config.toml
n_experts = 80
experts_per_token = 8
router_score = "sigmoid"
normalize_top_k = true
lr_router = 0.000705
beta1 = 0.95
train_tokens = 713100000
dataset = "wikipedia_en"
Below are experts of layer 2 (counted from 0) of a mixture-of-experts language model. Rows are named router (the router's row for the expert), gate (a neuron's input weights, with its number), up (a neuron's input weights, with its number), down (a neuron's output weights, with its number) and show model dimensions 0-191. Each number is 128 + 24 x the weight over its row's rms, rounded and kept within 0 to 255. Numbers have three digits each.
Before each expert's rows: a language model's description of what the expert responds to; "comes before" lists some tokens at least twice as common just after its tokens as in all text. This comes from a sample of Wikipedia text that the model never trained on. Tokens count by the router's weight.

# expert 18
Description: Structural punctuation in tables, scores and lists, chiefly table pipes, plus colons, semicolons, equals signs and dashes, such as |, :, ;.
comes before: "\n", " ", " 0", " 1", " 2", " 3"
router:088135119163146120140098123147101134119140140151125133149140094105126103136143198080125123112128069073117091135107132106143136143160128164162106099117065115124152135116130120150151149157169087151141140111119131160154110125134085118117152088097097132107117068130119100123113138138083127117159165083179123139149156159122121103075117202128121136121127134132170148115104105157115189113089120152128124140125156148141130142114095089121186140136142123143161135137131134153130099109136146152113124141160137106150129102120126170119137131116129153110134137149131139156100117104137115119
gate0:156120172115106176096124081104131150143132138120198129108140116101131160174097163122121141111133112105138151120168131145123133170114068118139140151103140110136139136151125121119116123112172140193105148180144084113092106104131153119145108118139090168144161128103143133145153123147147081141116093141147140148163151136112082127164131165141096128146143130128134122104089150128115143111108139140131118130087148127152152110120119112124071167140127147088142111117150154139170171114142123125152141133129132154119085151138167176111157117126122124157152136097108123158157107130145180152
up0:165112124139138086131158172170099160129130112165103141167150169165121106084168091150116120131121130144110118132160123110117128088124166138122107083154140146093113161143152132131104145142122100095145112132107146114165134166114090113142137102137146079116105103153122144127123146140084126109168134124115125089113143105120103121080110124134163167147126111154101091149164119134153121134149109125083107149077127119119156161131122122091180110119098141151141132142116108136132150147155128152147106125078101133161147160120086089138099156171148148149136123182143095087156126117129101142
down0:077119127143167121107128133145120145134142107142131103118201089118119128139148152140178115085134157104151115118087061141153153132159074146121106107146144165139124109134117132127143137146136121120111135055121104114148098141154138125126113135097123115097142098111113117154153134099078121154157151075177138119176110127133116148137165161143183143104091142114153092119134156147151116156099127100130124135129107113128123119153089100112113110154148108106101154126125167126139140140124121166125124115154103152170118118094112139107167109153131169091171129152154087126108117095131122141
gate1:117113121171088131140100135154118144107109120127125116143172165122101157086131123134132089115125100119143119110108098163159118130124111153096125146172091109134132145129144094111071131142111145116255095148124156150127132137124092142112115165132153126127143163099148131140156106099152134102134136092145112128135141108145136112131123130119153124124135114106137153112076131117097121086095124171135078148107132174143151134145097130111135126136132207135097123111143102174163104122144101122125106116136099149143151094133143093126140168148124133135149132141128102112127085138127135148
up1:107117116160175166144111106116172124156148138124144137091103091120127111123167061109091097127097115126098096121118139094084109112147150116152087057122100126161129134115152165153134145162125153128127172114120063164124122109141155122108094168132155181103122145146130102143165089148094142127124140122149106134143144100159123108192143104120145090146117114141152122115100134127113108099108104120100146157149143121143130161146111133160146134135114108108120171163106133112100133088106148141155111129118137121162168143152126124119116110159136141157147123124145102155141160153139127082
down1:127142092098142127083146143121131133126135047203134130123139143116087103138169151133146081114139094113107122091138150118117171130123171135142143130176137113160104138123134170144134139129113141125141056106133173116092093132159124134100146130136091104153161149120117104129127111122118144157143109107106114142133156124135143117115166120154121137158142145147107093119115128124102148165150131124117099154125130118175105137133109100155132109153139143070137159150113182147151142164149126145133142085101140101108087121119137147145120122164123126142099089128150092113152093125097078088
gate2:126150117112162098124176103168098111134109121145123111121149113120121116144145140127143153145138084101105121146164129128099108121168112081108157146092137114150167151091171123147121093152125110156145144117121136144126152159134111090117141056143127132117161113129124139125159123134102120148131127128109105128120093121139104131092137140086092141160154132144104185087144096109142132102125136086147113135138125090151151126126119120123143103114123065143108143126161086130108137090163148105141146142156142122155115149131153112197170136124131154128145142094094153094200068112130146103
up2:129143153119191128139133160148124114126088120073116107132141130154127142129150149118138125087109112123117135122110163125126160101162126090136095171111159121151119076082150149132139110135121105177125128109135110123106175163165140108127130148122144141149177102137147092136147158126131155179124116120152088128104077132154127126068107152153106100114149141101085128094099135124135154126140104142125168123122092095113086093137122136129116118083128134137104134134163126168142145117182140095150114136148127103115097152135132118120081116126112134178117166106100089087143092170133116120
down2:131109143161111117133117145174133131153107143129145177102170121095113139131111075132105150101115101109154129114127108155136126091098114123140193122121141152098129136132111104128139085109126163129126133071156106118119173122143185197154157107110114083109109092151105142140142120100127106116145132147167180116134150145132166137121108164046110129123148121133138124186119148146071146134155143114143146123112081115126122162093100158129133101123112135142122098154137120088121131123085127154122132079125122104145114126124141176155156135138098139120134140134160135130126104137101114119
gate3:137126100126114113122130130137114128129152143127107116115145136119152080123110125216164116127107144074129123135114203191117137124112082146128144125112155131098139104108143086095121142115135088140130130149116136145088130125121101101179082104134124128124103141118126112125076119140133135125148151135128137120166130111132124122057072171148100124147115200125166107154133117130140157130112132127144165133129182094108152091096148149138148114100105120151131139125142102156138140102137128145187142130149115153131090162124124116130119079151143119153102118116131142093130121148155112101
up3:120159145089133144157141117131142139117134081128131144129147102158175136115139103078084135119170128162139155163156097096201134124168174149116125177131073126136150111093119175137129134122124099129124138109153113149147126117157125136098147115100120137154141133155115144102111125145142116081081091113180120131114143197109132150175154131101141096103105080143129126122127165129098164111113125139140116152138130138157130145123101103105106124109149141128091093133143162165119131125132122133059118115140100124091146100158166114094140127110152141134108105126128104134088107125136139113
down3:155153105117114148129137145103142103137134120111079156127127144140121113111106130105123117125149141139157143114114146115112114110149124138097138132117124139115114136078072141155100142135138097127124122160128150161109153142146117143130169126134125130151082121138048132162053142154177206127116122162137100147131165116151114101165104134149125114135123117142093115093123106186132137161138086095062160141132169192148125129149095150093093105130125103112127121154089136148140142125093137122139138129140110066142156156151096108110143145118129133156133118110130123124132104148166123117
gate4:134125074168069147122118116139111142126103113101127121160114144123161130128193080097099121111111161115121099098109116138203119127171115129105117134122109134132159158141114127151112114134126110123079148136116087121145109136139140084130169080107095131176117147125150111146121156124130137117090139113123136102156116139104144137158165096134151121119114106085135118114132130090071164096145165130137159142156129148108139103137089113159100145126125053109126124150119126088140148151120115135121134155147126120074101113115117103101147097137110152147113130073110143134091108156124104146
up4:125141139186132131140162142120105100112160180150115139144107109105118140156137119119135096132151121129124115109110124173100120152146138149128144120197118081160136151170116098134154117141157100134177163148127104114086136151120110080099145127105141117136129142110115130136117182159109139108102188114140122148114138183123118085109117123124153098145152129091167160128134124111118145138132163119097117104102123121131090115090086113135166164096126120157119099109097121138086135129144139115083087141142138105098159118106097072110104111117140143135170158101146108128109122097090108095
down4:129088189162104103181084125112127176103144188090131115101133135137150128136139138114138124105128138117175127150142127136117110141162095141092093076154113153098097169151090160169103150159166123123155168135137148096125121103161109131133131135139119111099120141110142123114153110136075133127128141142162106104148105112103155124116120155129123113141151138114153164181140125151144094075093096140138138128104137122120139161111101112131154111094119135143104163086145120058099128116132123145135157129151106111144109140119138133141183120091133114136112079124112148140147084114140122148
gate5:114134175183126106137146097147134117132114212126124123133147158142118118124144129131126135115141128094147130143110135132097104112164172139103147114141098145129121142138148142120099101165160128097128145155134140094118124114125135115110108124140151139148135126087087123146118108125107121077140139114113152144079142136111110137093132103146080119169139159163118096165157099075126114137137144128145141161100162120121138141109080135150090104175088091136105142113162111139154166148121117150106116127162133152096085157114135084128117143158145145088075172131133146136117130117094127055
up5:125086172132104154125167148148137113124121154113136102103120122131122115128111152074138130139126114149162113119127112105151130136112156088103122142106134127150142119111081113129134138128100099118000116121139150121124136114115141157129132098145070104125141089133109147132102144142105092134105090128125124107098140127148145154151117159128129148112117139136117121121154134158128141096104110121126136126152154149107134132148147119123149135133146116125136163134147149116104115120131130153114145112122145114157169133126102112131139149152147152132107112152150157124122091134136118110
down5:121118108144134114167141119108169137141102121096159093126119141128125126133144111090156124116123142133105107142163135127142087083086179155135141113154112120134150143157110130130104092147212130141124132158185101101150134134138142112115098119166188144093145177127130103173130119081115087107146106177112124128099131155131113093145085119119100111140127128120130119104155125098123131135147148086108107134142132124132136143112097141142154118138155152134121111079138120130113134130116144113125110109101136134105101147136114132111123128100196077117140161209147136088169151138103104144
gate6:161140152169111142117105152073129123089134124107166139115097145112107130145091079110094108116129126128168114100142119102088073173086125094120153123134096122101088144166138130135104141105141091157162131140152124122124120086146164152064153167103144149150096162126102126123111165153134136141130122116154118168121109127087123140157141096100120124117120134141088140100122118139140105170172131127124108153168119113120132127094114104123115122161142127137102176134187112101132147148134134129149170124135111146099167126152142104119121097171126118142160141084114112116077113090125129147
up6:109085101077133162147116105135149141152130153130118113139135123175133145102136126153195154130122110115094136136120114162097158090134127139104116188124197156144160126107116073126154133149101146120125129138100157165158133127101096095163104097137129114124118144112152131098121098115151160147167104117080138147084124110171111117105143109194096149124118097128153119122155138128140118154092128146173125111138140159141113123171096159130126124105157129099125112153107153121132161129142102134129112119116119134138130134096124155128084123098125119128144113195151142147173149174147101126
down6:134134145146141137119166124141165123116141098134140116130123153128121152164103118119167165169143138134174118130137097166118160125057136135133130153164132168110119132125156140145109104124134093147103087109160111111111119159151134123129116126122154137156157146117127142107133109137106146090105117091096091158090110108159109176162131113124138115151146125159104126087131102115155160115165059120143089168138098126107140142077082103131097132113109113139146101118152118143173174150136082083140058091120147141159129130141146121105107133130091117134154135104122145088111138153137109153
gate7:088119165135130149098155088121151097115157167135116122139120135090091117139187126111116109143135144109126137143144106111144136100117108160132122142113132140121155092141157118101113131145170134123128086083138097135129127132099139123155179116108093169107146161187139171144152126136169106105106121145137122098140130113141168184154107172096140124107131134162140145178166085104156099165094152138147104138134114124149103116151126126162110147102114096145131120157145099145112183126098117114119151154049126142123115133142169114099098119119114105105142116136140151111138110149159102159
up7:134116061133063146092128133094123160099120171137147097166116112113113152146124115134137117154123154127133103116127135156131143171072106165097142118091111124128134097161130129163159125137165161143140111117144125113133130138108127107121117147163097092111104136160135171161144124089149079111129131125134120149107126140167175144129108151106093093067145078123118160144140112162130129116103123135161077113128146104144088125156110120114119137072079164147130126114144109131128129134105149138114186127141111119136118116139138140149139169110125118186143099160129127119158116121149125179
down7:067138117148083157138156130105167109115104138175134161126137134147125125126130151098117111122133120099097172128129147116127120093161120134139045179136135117129106139083129120107163122092085136152069136154146132145112144168131135151083079145136157121128150101108150112116126100166138148134123123142096139110140181113130128131116139124174119107108149106102107131139067168117141136124126171149137167125147136148084124155125133142131121160153136150153100108116118135111152119109139149096132179125144106092160135149134103131132153137143074126149063132116095135150137139103124108092
gate8:074130110125158132113106124140106119118107141111157111139109169134136128076154117115115135141154084140089126125112133141178166144124114113122085126181116159155119158120122133135091150119129107103147093109126097135132096088138122114143152108118141166139158145112126185095146123141107175154092147135124116148088116158180121113144139147104125156098133105111131143183125131161094127201103127126143117137101150151138095135162131136089154112118145147099101065113139142111149115152137129121128125149122132119169127093154128123086095160133103135142109105123156090173134087151109099170
up8:162153160087163129104146160113121124119159124119121154133160122150105119171135135123126123121104077146144125171138092133165071098118119097164184129126131131126109132151144111108113125098105124102189160163105050116118152116093139156144138121121127099126140141095116112143179142118152128106108097107148157100061164110148092140181154104133125145105138156127126145133141117144121155096120143122112139147164086121110116129131145126109143125098180137140158129127099145129130147098108181158118114142109106164161136125116142145148081096095128122138123140152147087129150142122123096110
down8:125109075138118082097099141115117146100123157099173133086110099151128134117128143108120135121126145113136112131097108134128144132127150124096140093109141107108142126170161127124112115121118141188108146126120056147104142129109136142154130098135084163125123106125169077136162139142121129109150107141104141137114119095081121142159170103132118141157128124161145162167112157095132146081126127155142138105122106148122149135134158123136120140095150143172149152122066107145163180101135153178124158108089141154107131098061130116117157144147174120104159110095155121149146133121142107155
gate9:125174128149140086126176133119126138167123122129149122122158139129138109092116144111139095080119130129143146109157103131102127162097114157119141140099088103149089116108085128116159140135119078090114159134128124163107098129118113129130164109168110168140135126159066130117176129087134123098155155131135132157134167165140135142140117160115139129117121076210142108085117128118141112130085119160123164128162191140131151120141151116123163123081124163173108125108145118122133127066145147098123162113121157140141122127139144142115129142118080175140139141148127144107149133102130122111
up9:124183135125115124179119116132143145089134151104169105109129080116095143080134140129114125142099095146118141139155126134088125162159095174104153139145114097182133143130142106131143142167120110144119090093148129118105093149131095131158157165142129154153129109132145096108159106167133157097106142146102141101107099130116148084147119160152163068116134092121153163052109128124150117142143145175127095132093097139115142128137141074146129127130123110167102118127119125158147054101117135122136145098128162119111151120127129136141095139139111128154135133124099127138142157130129108175
down9:121088163123144113130106127151103098118094156121119179137169100092093109143135170130119116173143089120091138151113137172121160163135133121160162165142138091111133101087178101140157102153155125130128103119116118125151135144110154156123139130156125161138128143127145134173123112110103129159102086097129109135133125120128117168119140173085095123091112161160114119133117101173126098143144110135120102133117143138150079161182145138109089129123110114107162144151114104111116117101152100107137112100092132143102091147117168143144097153147089155113118158132136167103084108157097106156
gate10:130091133114116068099117133144127070144160139094105114142135122126134082173170141135156153136110136131140153157097159117154158134155126121172144124077106132132133093152118091153137118133137112117157145123147132160128123108142120120155143145131115115143148148137090086121150112098135158104136133151121147129133143126139125131095166156107089143144117088166145152098122132128113154167133117129143125120134099174160119158141118107087113108155105092121125177198157101079093074135116135137091142135121137065116116120126111168153083099157145117116122130172171094128145148133133129104
up10:159167142173142114128124125121109160126135141149129150122148078141082152064141160108148155143138097111128115147143114138117114130131160133115177117108095133136128160129091166140122157115172157126111085175104146131137159153090077118136115084117186137174116120114118164112121152152145120158118121150099150115150127151129136081111094149122104180086108124137095130128134155086146131092126127139156154126097142132095111153146116114141132158178147115118118139136181132130094132100116141177102140161172117122127106143100132113090106165151139130111126127131138115157126154124098139180
down10:136170101150139123178110124111137129141145168184135128130100150136176081093156167121126140138154128143112128142186128151064068128142124121126110109116078116167116149158142169159140119124130088127093130144123113121123123120135159140137091132105117163166158116134111157141143146148113118140138110127121150167108089155151123153098112127128112103125152079143145144146149107124162132182154102139129101121084131107115094134132127112101120121086133139089099119135123127109150146090110112169111149142124128151093129140151126095090177116122122134148140052145125126114100111090121096143
gate11:128144196145134128179144119133132112172186137142116161119166106119155127129159129120128099138124101132129136111157113157117114134122088088144099142153139129125135109098143134143146114137140125105148111184113117117103154126113156133112156076124143126152084118108135134100095132152128116110128113111133137142118139100116143093154155176135174091122161131158122141125129100071109087109136097161121158125146151079160120115123137096164145143143160102126171124110171042082130125113130123103079135151121100127112084139112087102150142121154104131128125172120156128125131151149141107097
up11:147117175135181138150104120126159139205110127167119140124170105141104119153136110133200101142123176105093118134159142138151129126165125170121159173104147112158142137094147088117141127091105138125168128158112130131144109127126132113104131119101170115127100141130144130063134103107134120126120128170147135164131081103152142113101109118145151085140121142159123109091135119154132140095146096096142124126133124111101112144086118126147152113125119098116106148130167136094149134120121085116114175087142143102100106134128125127148105119105064164161114159118095158135112154121159145129
down11:104060132131177144122168140132086110118152107102104108134096153133121115086120115115117121144136119114124122138153141110105069131137127120123105138151108107116104120108125154070137135111166127133126096141143153149083138140167146123143109140161151105116153108125148115141124162175186116144142180135127192097101124142076106132093153138120139149116141133131104140107120088134135151167137153130111117184112081122160117132145137130113147097191139115105152105175138076080138080125077142107131152156113113112156145115147159130147110123121166129115142161140133136123119132132125121113
gate12:121139052145130110111116112135094141128112102102101085128119145080106113130087128125124143152186097140157149155143144107112101169077162088143112103141118126102126141147089128136166102133175087138115146116163109170131124169129134109148090114117119140152124128128111109135146168145158126141132155165112156147165152101115121152129152141089148123132170132106124127166100160145131125116147104085128096118130129122157122126123140119178163121117118127162109141084127121107126175111123194165121133092140145127113139135138068095108162152096150133138131164114160124126109086115142122115
up12:137142132126124152139156118129129172200114153147116180129141128133170168156166149120146145098079126124114107101128098143162119110164141141083142130121129131156149092108116142104116141120097153136124133143140111121106166089118105162090082119126153159108139148124121145122112100160102104118105143104107102115104114126103139124148105155134120128165117135098142075108111114113148124138133151144080164104093138147126116138128126117120117156108143103108189066142089174167138111122133076132103128165114121134121088116132182138144101126146089101147154097153147140081131128147082148123
down12:171107085145164124094123129140144079130107094131119150159112132158102081143123129113111124159119107131143095145127073100140101129093099157106132118108135135166160156132069130133177081130138119105115117102143125138136150106142120145146154171156112108152100135134126143131140098135120168108124117146110165110138136092139180148118131149110106114137135139151108095094093176084118106136146153135094168148089150164186097152122138106116101101128127081161153137147113129156139153150165132127145116136138151126147127141102111063105102145159111162130106114111158158141143133151101101134
gate13:096156113129111125122103153077144133112151107090168144087108137112150124129156128115151113111138110122086111142083121130146138096126112163142135189120121126134133096105120117109124129097094109134044143085088132100116100146145137159117132074126153097095129128132133133116154119096108120138158149113147106150111113090101176169151093120105153145118168096120077115124180075131145158112118122087076163128123142155116114139099102136133088128160151132135158121131119163182143119094142138149123122119150120113121151100134147160136100081115120133116124153122151139134116106104160135112
up13:109134146122120157104116183126131107116188132153119135116082167111138103130136128161165136111137127096103147110092120153118134118116161122123148159122143080111126125066114153117138132115097129155174091146114109137148134130122132159118086133113143087109090106133156156144148089078122145125098100126162100120138085127166146160108095145133135100104121113126132147120134123134163165096152157131126193112136122149136121183115109145130123124150113158116133122116172160179088120124158188115163116134141157090102106136106110144103107123084125160116096111111164109147144111128122163150
down13:118124152153134087200117144133062115135094147107153130112145132154155106169111101153130102105163116097108102133098132113147121115128112094089124160159148115133150080130161098151119143132096119143130135114143115123117125114122138161129142092110114124090130115114139110134132145134111142108130105105206093141127125090094126152135127141132115103152168094135126102163171119135154125140119158137117138124151059105102119174156128135121128152140143124139110156133183128110176136133105141105111108073132121138103124094124157148163107098145176149134088147097122125156114149104160164168
gate14:087142107106121110095119120114121123139120128080134148146141102144074135116140121167150136141130131152117133116145117112110141150116141174122110094103098150092137190105130124099173169128120144137122101119171167108139132117098174123131121113121143086115152141147115139087079146179135088106157134150152147120147099131174101159122106087148123184154158077186120143091127109141154166129143158100143121115130150131137123126117101124115155168123128122117168123111085099098079122124131114094149143127076128099106133152125118152132099115140099127125083104123104136171136140097115109137
up14:128145136085145123110076119100113117155131169141136107131125097114105116120141128135129139092170115137114104167164095121097166144112113150150134109124122155121155141119159141120125128093110135137133112159139176107170146084143145108154139149150162108119121149111144108121141119087130113111138160142153117112115151114156052127134134110089137127118117141118146165171172123142096169106117117097132095091111163130147133114139123129096155123153111121129152130061088088074109114118195144149136153133130114115135140122122124145144108074105168154130106089104085108118109120101098082161
down14:148138142131142152156113127108153153138130124129111160158089135117191160105155132105157142137144125117135169104124143144111130162145143101170069126123145144132136112114118144146095156106091150126119060167156108128129154128142136110102138128124130115097121112121145140115108106099067123091093125165139119118123172110151128151127143089075106154104128153137104111137099131116158130131118165137167112143085121111102146112148108176063124169131113136081110179117135156148137119124129147118119071142128110154152157159091093120108145115066108147103142140147117125151150151138098141120
gate15:124127102121144137139131127160170145147111102130100109164141092131149132061124156133143092171137114132120070136105122129130086163123105132135134150145128141105110146117111103156161166119141127132086068192118149140157138169163095134116116152105183130157128161132127098124105128130104131130172107109131111103151127120103164147180166138139084117188095109144114144136127128113160107148156148142133102148161134116104108144154149135140139128114110174112148106150142120139100134143175122129131117138119116093136090146078121149120157111127104128154092093080124146123114118146115172167
up15:158142153128124123134111120118119155138137131161115144129125147139118118177135134135126114112148132100139122122142127143131061139135170147136133117131160135120159125114099113124121153104116094114035213108136129113098120112106148110145072089109134127085156100131106131153128116147169106099044139115078131154109132124134142090135120126112159157086159145137123122099118131144107121111118135122177083085086107104114102135116119155135112128124139092135147142105162113119126108134110137115145129080128123085075130090174140107145117149130144138158180153137101134141139132125124129126
down15:141120155113062127134150117163143115140140122123119134115160126113100127121170148098171126189123132129117113120080155125153128138144109113137121125100162144096102106090107115117119079136144125135156146092148112129144174101112120144142132126113154113101110105092116142122151119140158129105078121116138179164134106074124165159111068175166112193146118124182115133135073155168121127125117146147072146116109108135141119131118131118176134119124087131126154183129123153101125115108105137117128135125103107132145126143136132091098150143118120102121196143170122119101138135127131138131
gate16:129116117177115123138126137144124129136106077139105130143113143153161120119095161163105117126149124130139131153137138138160137165137142109150078103139120180142116104118135126120182136165114087154120207123125178118114111130133137114108105154131121158128136119149127131102078145112121114121083115124169132144132157143171107168153071151105146129119149112113157129148102087167151131130111088123157145079138152158154139102092109135126098099133101133097146155101175061144089157105145130105142127110102124109128122084130155096103104138101142141143106102157162119137130098136167116132
up16:156130099114125147117137094136132155117150137131167112106120138122118153137119138104167143120163085110136134141104128104112149153142114164132135131137145104126090133118128146127101194113133144115127024174102132145183101139127081147111114122153131109135156126106097129132129145167139112115169129122104148129116098124124118130140155128165139135116099109130126134145137143134181090130138107110080148245118141135141109124132122100135112109107132170132142151102105109113152148163156109113147094141106117131105111130062125145166133136114150093170132116126120119117110116142093138159
down16:152109149110134104183126144141178117115165153135120156114130104149114136114145133117124144090113093144149133120119134107121142138170161144129133158146120132127139090154102092187121103126101115139134130122098143148103148126124093147090129115178127137147105134105159103120163135141073153192112144116123130169109129139133104131146158127115123091123108114107123078110131126090143151122081129169129155111139124116136128107136167069131105137152129124157152176111108170094142104115194081086091152165112135122103120114181097100092110100098128152151142123103124111135126133152112115157
gate17:141176134147119119157107159170116124120130143113087136113125157149138099093100152121116101132118145130109109166119130163145161145126139195122134129139102128136141138133110113141136171102153138166126116108105118077145082078124170144109145129136121138134125103107115151124136112081107122098117145105115108135159157131170081125123121102141136082174094101124130118122139082091137166171118123124186141107119158170122168125154111171112116119104171114135132116106100181116086123126143115132119126132078108102145113141125120152137058116115142143100097130167139152132177119148151135141
up17:136152159113149132121179145160147108144144160117065167171145151100137096148101141158124156095162088104131139145117105144144085118122128146106137114136113107107122141121148124105196119068146137144117115107133161125128145147126170136144126096108085118129139094145105120151110102124120134116169130122120097064118135119130113106120109104140125097110094151145102099120096083121124129141111110117160104117153107111151163104136130120133128142116187070123160140141088130144108121109119133120101117113092116134092157101128128124158110110140192128123143149126140180172153093082150145133
down17:090128094108167114135155122139123102140146127133111155124117150168147127137098153127131131137126137128105146136132076142112129157137118135090091098139127103117133123127168116136142148170129156129140122150102165148084124121154074101073134107134108138128102138153098145128124100093144156102129133181131142118141140118149128176162085097120115134110129109098110087115122156133116115102129165101133113142112114080142122067131095137103160108137105135093126144180146144129134081123157110135130114142152099122114134187159183158142190131146104147168140113113121140103108100110122165197
gate18:140104151087143126121138161137122150123124135148139124131089107146153112155134140145134119128166132099089104155124160138129152184122060110151088110149153133132140135104137156119092159107118099149179139124133106139162134134112101124135103140122149172117129117128097110136108110075124114128113160120099110153097118112137161092125132137102116072124141156116149152132119119140136134131125125112133150128144133096082156116114116146131128172155068145134159129130159186131069201130184106182152134168142119070152106127142115139082135103140117120103134152170133127145135155099133134128
up18:111122131134148146058130126132141175140123127140104155166116143124148143126143145138131140144151163101117055111156156103169160132125110109146090104160162108104147091146117111133119111129136087132108111149125131122152099127129117124127107113125166137128145133133095126168129141126147136098146106132133136149122114101108145131101124114139107121097167129140123194114091148125146128111142187107088179177132167100105117133101120145122142125099107135119138148108147140145123149125158125172134134167103134136153160133136084135088119228134111121115156147130146083153149131068102144155
down18:155135117124142157098165136164134162151109135109160203189138109104107118169122101096134133162143103078116114105150144137125136156149132126120112118152111149122169135136091101104109119126121134141142133117178152132118095071143147132144116073151084150092146122171118111103168132123086129182129138098153119118166112108100120083115104124147126100135127121136126151124130168133128084148109137127133116152125113176115084128125123089101071134118129148146101114105115106112146147107133094097144131117145141108128144162145095154128136171162129099079141152139124155108132152137140148096
gate19:105141146154140121142163112120144114150145116153131120182124137114169147157147123132161139114154109120079137145141116135061109105123152168135067119104136107110131144143102122129142134115157104106094129131117147095134121136097120142177103129101129158106168092121160147102132132147125141114142139144120115127133109181133187128090108135139149103127068144204087107109117138145110119076118093116176057111160110129126128134098122131117105136122153099135148159129144112137138104136138120147153148119169169161131130144132097102135112129122159150115134169177106081137151153153133128128
up19:132133125108222099121131172118137110144117150109142091127128110159106093127110120142107155109075138105123114149113154129113139142119100086103122168112139141124164116124104133143122107124107135121133140145133112140164134141184138128117109148133135109079186145147115122121119144112120114148107146078129105142113140125092187118098125128114142148089139109134125162128133069150125116134119161128074137104134130121144113173099153136109127079122129097111102171123127098160114150089161097113115103154133142136141100119133095142116162118106120115184107144093153189134158097163143140165
down19:146187167155172123140101096118121125130127160152119106120150131108088119106164106135108122118110105118107103150116158070140130151111135114134107143121117118127126113123140123112107148126188148108137097171155149161110179090159116140133143109136104143188104162143130147167116119130120133150126096102118085136099101117076118141074120159151141139162154155124138167140152118138117081101085158168135134128177126121153133151104115166125115137137114122136118110119098101109125124105145138118118116209118105137129119123114101076131119164142108123145133136121126086155101095176128120096
gate20:111161118117122099128090103096102086125076149140177152129148098145128134161147170110107102089143107129154143126118131130121086147108132150133109136114153131132141135194121203151120134080115115082018122167125154140149110129114133089127152153127099118121140107113127146177111096123164142153134147159157149135132162157099156137122141095129114113117152160137123121139128123151118117170142142118165132177105106163135159107099110082125183123119120125130142113134140115111122124111130145111106121152145151146118153119099130159125122113121121146156136091143101133123089116142115103111
up20:105115120147101134140168128129144132098150103124110095119172144127140079120084119131160140184156111136136177107110142120129126084144149119092147106140141155134136113108142026111129080128127141165228102101136137127123117145148128094149123108128201116131132127139139136092116131167114140111143144124111122105118113133170126158113126173144149143126111118155128156159109152109142127065087139128104107121122153114123140116099126155097092121132140142130139144121106115157106112128119168149123112101147153123139134089150133100133095147119131119122084144134140114157126163087136143122
down20:096142090125089142132133125112178091155140096160137140140101105127076153179158109149142137102111104112139094168145127130073138147099188130128126138180100184131167114214097133106179148134153088141126141132144093127106116092134111144146127123110155109161161133140133109103130156139120139097120111131127111129116122122090127169163134099123096167169151124119110120153141156101156135103147110144090137132116093064149141125158101180126100147133123131113134116094117144109141117128133128138110118112103144151116121128134138124124142111163152126106112160112109126143100134081113111118
gate21:112117118117109094109145120133107080131104130113175124087140175109125107117170106129140108099098159132099126133134126131094133121135151139109187100126100130139127091175105112127127146144104107125071141133143156165109113117127121130136133111117089159123168129135108157133098109104133135125083124136144122133093132125181116116135126147128113127124122147168130093144137153120130133091115152144107101125114128132119161156136108104128151136136159143157113150137213188169148152098121122062125166146165135147119113155102075128113111144138136108115099153209102100117104121093125128160
up21:138140128144118156113174129139155076129108111144152142134168152137110169101133144132116165094084139157106109132121147130081164111128149121105150145167108129132128123162107141162114153113141124137086110171131142123128134141114124120091156131140096116100138149128132161077155141085140158138112135124210119160079125155118136120087084086158110138126122147147125131142131158111098165095095135150114120123135155167129147133138106076094124152137116117154132132115120131130141157151123152082121109129146142157150137135144107080094142093089115132086107151186146141099084122116113137174
down21:086118121116138108124096125164136130139147126104129136138115175114172104154146150141126119133122119107137137133127151120134144116146119087138137124113174157118122165113099098110119121124150121174104074102128106120116101132114143087136128174121118095110122161147152139159131151122141122088114110081147142133113096128137170146083133097130131096155144135097099117148125152135150087113132162172187081138105124128099149109151112085132099153104138111089157126131087155096117156093126108114119171126153148116112201125166118096142107132146167166085120139171136108143116093165151142173
gate22:094150115140101107157137162115163209116112110132145152106154142125159137117170154134159119140134140117108170122115127136092127152138135153136105120149118107181150076160130120102139084160172124125226115150133137132111112122142121188130131170117131081133114162109138169129158161093125155096103133092127153127112122136117115158126146118120127085141121099138108135125143129080106139087110117140132115120150171138095110142164149100118139078118082124161147114136171108143128115119115138146123128147137149140139135159116093138132167103138109146116117155154143116158107102123152149138
up22:143195192115111129134122172145123122099141132129122114137094122101114130120117135100096103113131162154117158087144119162180141130146136131141115115140175123104105117116158131115121127081105117118084174100157123095105154145147087119137170137126140125127101086120145130140089134111120083131186133170119139099112172121132112120151125134184162094122150149075092136158118120115116115133119110173129097126136101145146152123122137148168129119115056190131130109147114170092130170127118129157127150106112124081143132168141117152110138130117121154130127110131111141125123164117121108113
down22:136151098119127136150097155110154123140103094131169131170126140093134150158130166154124139118099142182104129125134123074107103115118123145138136108125090131102120147133118159111119088155122200125197176133121179119093156141126147121125135108152107058134122148104124132127128138157126105116111091117106156108147078153126139095096135115091121131112106152139105101185157172146117157107105132134136121153160133150162130125118129143105143151097122130088086124103167136128177107084131121122124083130130112153126129114125123137128132163133147077155177121113118099113113122126169122108
gate23:158134175089138109109131138141131120127175149100136097093127138112127107120087141113121121126092144090122128090157140152116115154109127106124113155129123076116159167139156124131151111110116189141098122135179146105111140182148119092141142132135139146126108121133132144154159105190088163112167112121133122186139151122141146119143139170166106086143156138141135147105133089099136142124153152126121128162120171106177129147097124136159108159108140135110109158154162102152118079066105134097184128126142128115144141118114123123150105112157118115152121069140137145130086138114154111136
up23:131110175079128122147114115086135171102119121130176126137108154139099123152132143126143159089136108135160150128170150135109138115095093152152084103125154164128144134148074155144073108096152129132087112141163145131094125138130104106130133156124139131097122104093085161176158118128159115129149130115122117121162119128119121151135143088095125133145128131160159108154150143181135129124121128152103128141090108143097134118106148095135121139071078100111111136105092133094149071144156113112140117122133124108080135151142120178103110076124146152127117133187126151116105138115100162113
down23:171149088121097108100131156159138137122112111122113137132079146130118127141137105112122146147134105138109138133117170097098154148128124112104111105114138128140193122150096080185166121136131128135118169150154141129124146125123127115143091110086149167122133168144111123142120125131122134117128179147119158105111141111140124113118138112186117135137094179177132147111121135139094119104117118129122162122122140121113077130077185120135143121079137193117124101105116111117145104098159131129177151108151085101117084126110144132107136111118147061151109136078140140158163105126132175140